Experts of a small language model: width 256, 84.2M parameters.
Below are experts of layer 9 (counted from 0) of a mixture-of-experts language model. Rows are named router (the router's row for the expert), down (a neuron's output weights, with its number) and show model dimensions 0-255. Each number is 128 + 24 x the weight over its row's rms, rounded and kept within 0 to 255. Numbers have three digits each.
After each expert's rows: a language model's description of what the expert responds to. This comes from a sample of Wikipedia text that the model never trained on.

# expert 12
router:120143106107090089146094130116157099139139103094115094126111097086136139139112158100140118075130118178118072089112111137151129126087131125170153137118161098134106134092112094082106159122164110141108173132169115133136140151134089105106140122132148149108099132158110111127129137116174117098135143142129115147097132145144152147144105132102115088117176140169121163143115143093131148152069169112166143079133141131157157095119112118153124162137101159098107152147116152145159102149082119141129097085151111125121139132086114148153106124128102110159147113123098088132092143127128147159128113123146093107148114145144134131140086163152151127129132111142154100141139160108142149109138132079144115124114122103075119132151136119146129144119070162099164144091165133078130173148103143
down0:128130133085107113100148072132151119149108152144111111106139121115151189160169140144183120112106138098118120146126134145140141079129127129112144137113179109120156167117164172150141141150127150156136109133133131125143128114151113158132113165157130117174138103164152129079092133100137126127090128155108117088090120154127120110146129114150148108102131128126125166171135095153147172147117126150163159139173189102135125126113141084092153092139129166180135124136107145112118112103140131152171165106130115095134107178117175061147128096134145131116117094135108114170119154129173080150122120090132175129142112126135093142158127124121110175118149155126149113107100130113092113146128126110158138103130176104140085158117124139108126139116130151119146109104133107125109110120068112
Description: Word-piece stems, especially ag inside words (eagerness, tragic, reagents, agencies), plus stems like design, draw, polic, govern.

# expert 6
router:133120096128127119113152081126142103157115110081126113096127117117173144172117128076125110081134117141089138127129084102139183127106124124148106109124170130172151114101079121102116141126108114156121129075161112128131138105129061083131131168141151134089114113143088162110122163127114112124161086125080119146121095132136168103130111161129118115119180152150144137129096098105146117141075131124131150110156149145143166112141126113132076119109125127139121152152103189132161122128096123125135119116135135116173117099141128169144125119140105126151118132219104106111105122107107139148137119156117099166169128123118122146143136141125175136130088138115149088147129130155100170145144177122155155133127113093097113159131125128117154139076145147101146139139149122092141135096132131
down0:168121160141085138129146172114111141123130144090161204148133114120112148143126145128113119129162139138147112145089132140138128117129118163068142101134142105147116117154125141124144125102116146163124135170113176138111103116113129170147152085118136129121106114093126111113140097118109131105145156124121106135124123131119052189117145131160145166137129137138126153134169118065114131149204118140100146143141124081139112129090134135087159131107101131153141111114125112171123132100128115127106166099128144150100141132140150135078145121135163105083102135127134122169094112142130151131134110146153153176137153148090128103116079143168119153102130142105170118154111156087131153090139111138088121138167104118095096135116111145171124106125076098143145091137097111150111134131087103
Description: Closing pipe at the end of table rows and separator rows, plus capitalized name pieces like Ch, Ho in Asian names.

# expert 42
router:114106088128117116135131124135151130149147104088113096116132118129161163162120130103142092126116117147088083125098132116120112124125118117160120144116137135154149157120119098116119157103102084138085118138131128106133165139144086097129085154129158153093109151138118159154080142181128081147137113128104098167139139119104162089184099179090096106105144129142080150121125107128167140130105141095145147124129135136118158122171099109117121146128134112161102150172116159106141110157104119142110140099160127107175111076102099154136147165124131138171123145152121069109138103114122134149111114144072108130175117119116123134122127134125146144142123101130145130161136143190130161122140185105168186164122153109104128154131182114154126162130119162142153155102137103120141109136153138
down1:124118140105139142129137156115115138135118164118124195138117146120149176129143136128133118148141151169126181143167124099125165201155115136141138151120167135135140129149123101182158145114122106139096132142155125176075127140103138144159135082140124090105139156102171147098124092089148143166149102100134128095129130090089123132146129123160137123125149115105147091144176178133132131121170113167124129135110110129117095119107136136102140145112139147107137132085153121132123108137079102176130116185115114102133128149126107092128175099126116110114119161103115160116110138125142151161134131102120155106141100188102116155077132132130133118120132104120132151077111120096172117123113113119101121144143106146124086120133098108126076125074142136091093127137170144072120096106111133
Description: Dollar signs, backslashes, braces and subscripts in LaTeX formulas, plus currency signs and punctuation between numbers like 3:45.

# expert 17
router:113158081105106090176140131136154119135168115131155099128137156124138133140102150127140117124183133163090095138152128128163138117110129081156095156134153141132119120126125107127105149129145095177146107087140123122125124139143095104123131152095138116122114130144091102160132126135134144129145133133109143157112142123130141074149125138095112139102124137124131156106137108098157139146116153127125125149166131128090150092114118085129103118079151146129115118158105116125132114142114090117102186077150126128174098122129107153135103139125127109153156139190094102119119132114105123174083125144062099123141117089143154120169109173144148197141130122119160115139178135172140146144134136090155138151117128142098145165165163105178141126091112161085153126122138100113170111154107185
down0:127117137117161122141134122112122124148134150147089148110133126132146140189086138100154177084109099122137102110106116112102141169153137108131153142134153162139149110131106146160130103100117135159103134124132114116061131120093121148109121129101133101144120107106151127147092101104139087170134143152131126069085106126106130097101136140118100100128109122132172098130101153139087135120181126109148119097119111121131181154151127106116069136095129128126129108130108122129082162137143094113135110120140103170106136083145116111146095169154086153117132142100151118110087126076112117164190130117141129120147173148125083099128127156139141142133063117095107133144133090079084127105128140127086141177143105150146106114143129153101092094160132123129136162146173148125123114136129123
Description: Verbs and verb endings before prepositions, such as differs from, arises from, came, occurred, continues to, and object pronouns like them, him.

# expert 7
router:126139102111110092134123091096131118126129128089116096108177126165122137138124140100126113090146113131099113138130114092144126126097128128172139145130133138126142147147122108144076127122099109128103139119167141094152157136154099079129161134133134129079065159145135143160067170129151110154111093170109110149148095136116144113150128147081114129165130113148095123132121109081149149152075127111161125095145105126114155137155118087143140126109106099124120130179096124128137109144110118127112146114158141122152128089114126151121131165112146129165136129129112080074119140129094148171116118138113077141173111092128138121143107143159144137115141117123114118114146129150119168144092168111167189160133106121074147140144203149113127155141107139102155152075142084104148145144126119
down0:107146143102188157122121158101127153147091121137103136104079135129161128151148106111128101086144144143140171084154137129092113102163128151135125116130142128160136127145070153115094085151174115116110101122110169133121112105136120121161141115150077165104136102139115139123116139096075161123103110055109139096104113132141137166166124126129139135097088118116144112143132107152092086162143105149099080136108127106141089070104130137155116131154140135160155090137149137120144134132119122152117147117149123107124115162112137095168152076159129099121102100101093091122116118094105124132113113110090135095131141167103113117126084113096155085143136132136126116104119121106153101101127127098085145129110120160140151131118144125118123119139122106131112126151135183095083130191117157
Description: Slashes joining paired terms in table headers or statistics, such as Site/stadium, Catches/stumpings, plus en dashes in season ranges like 2003–04.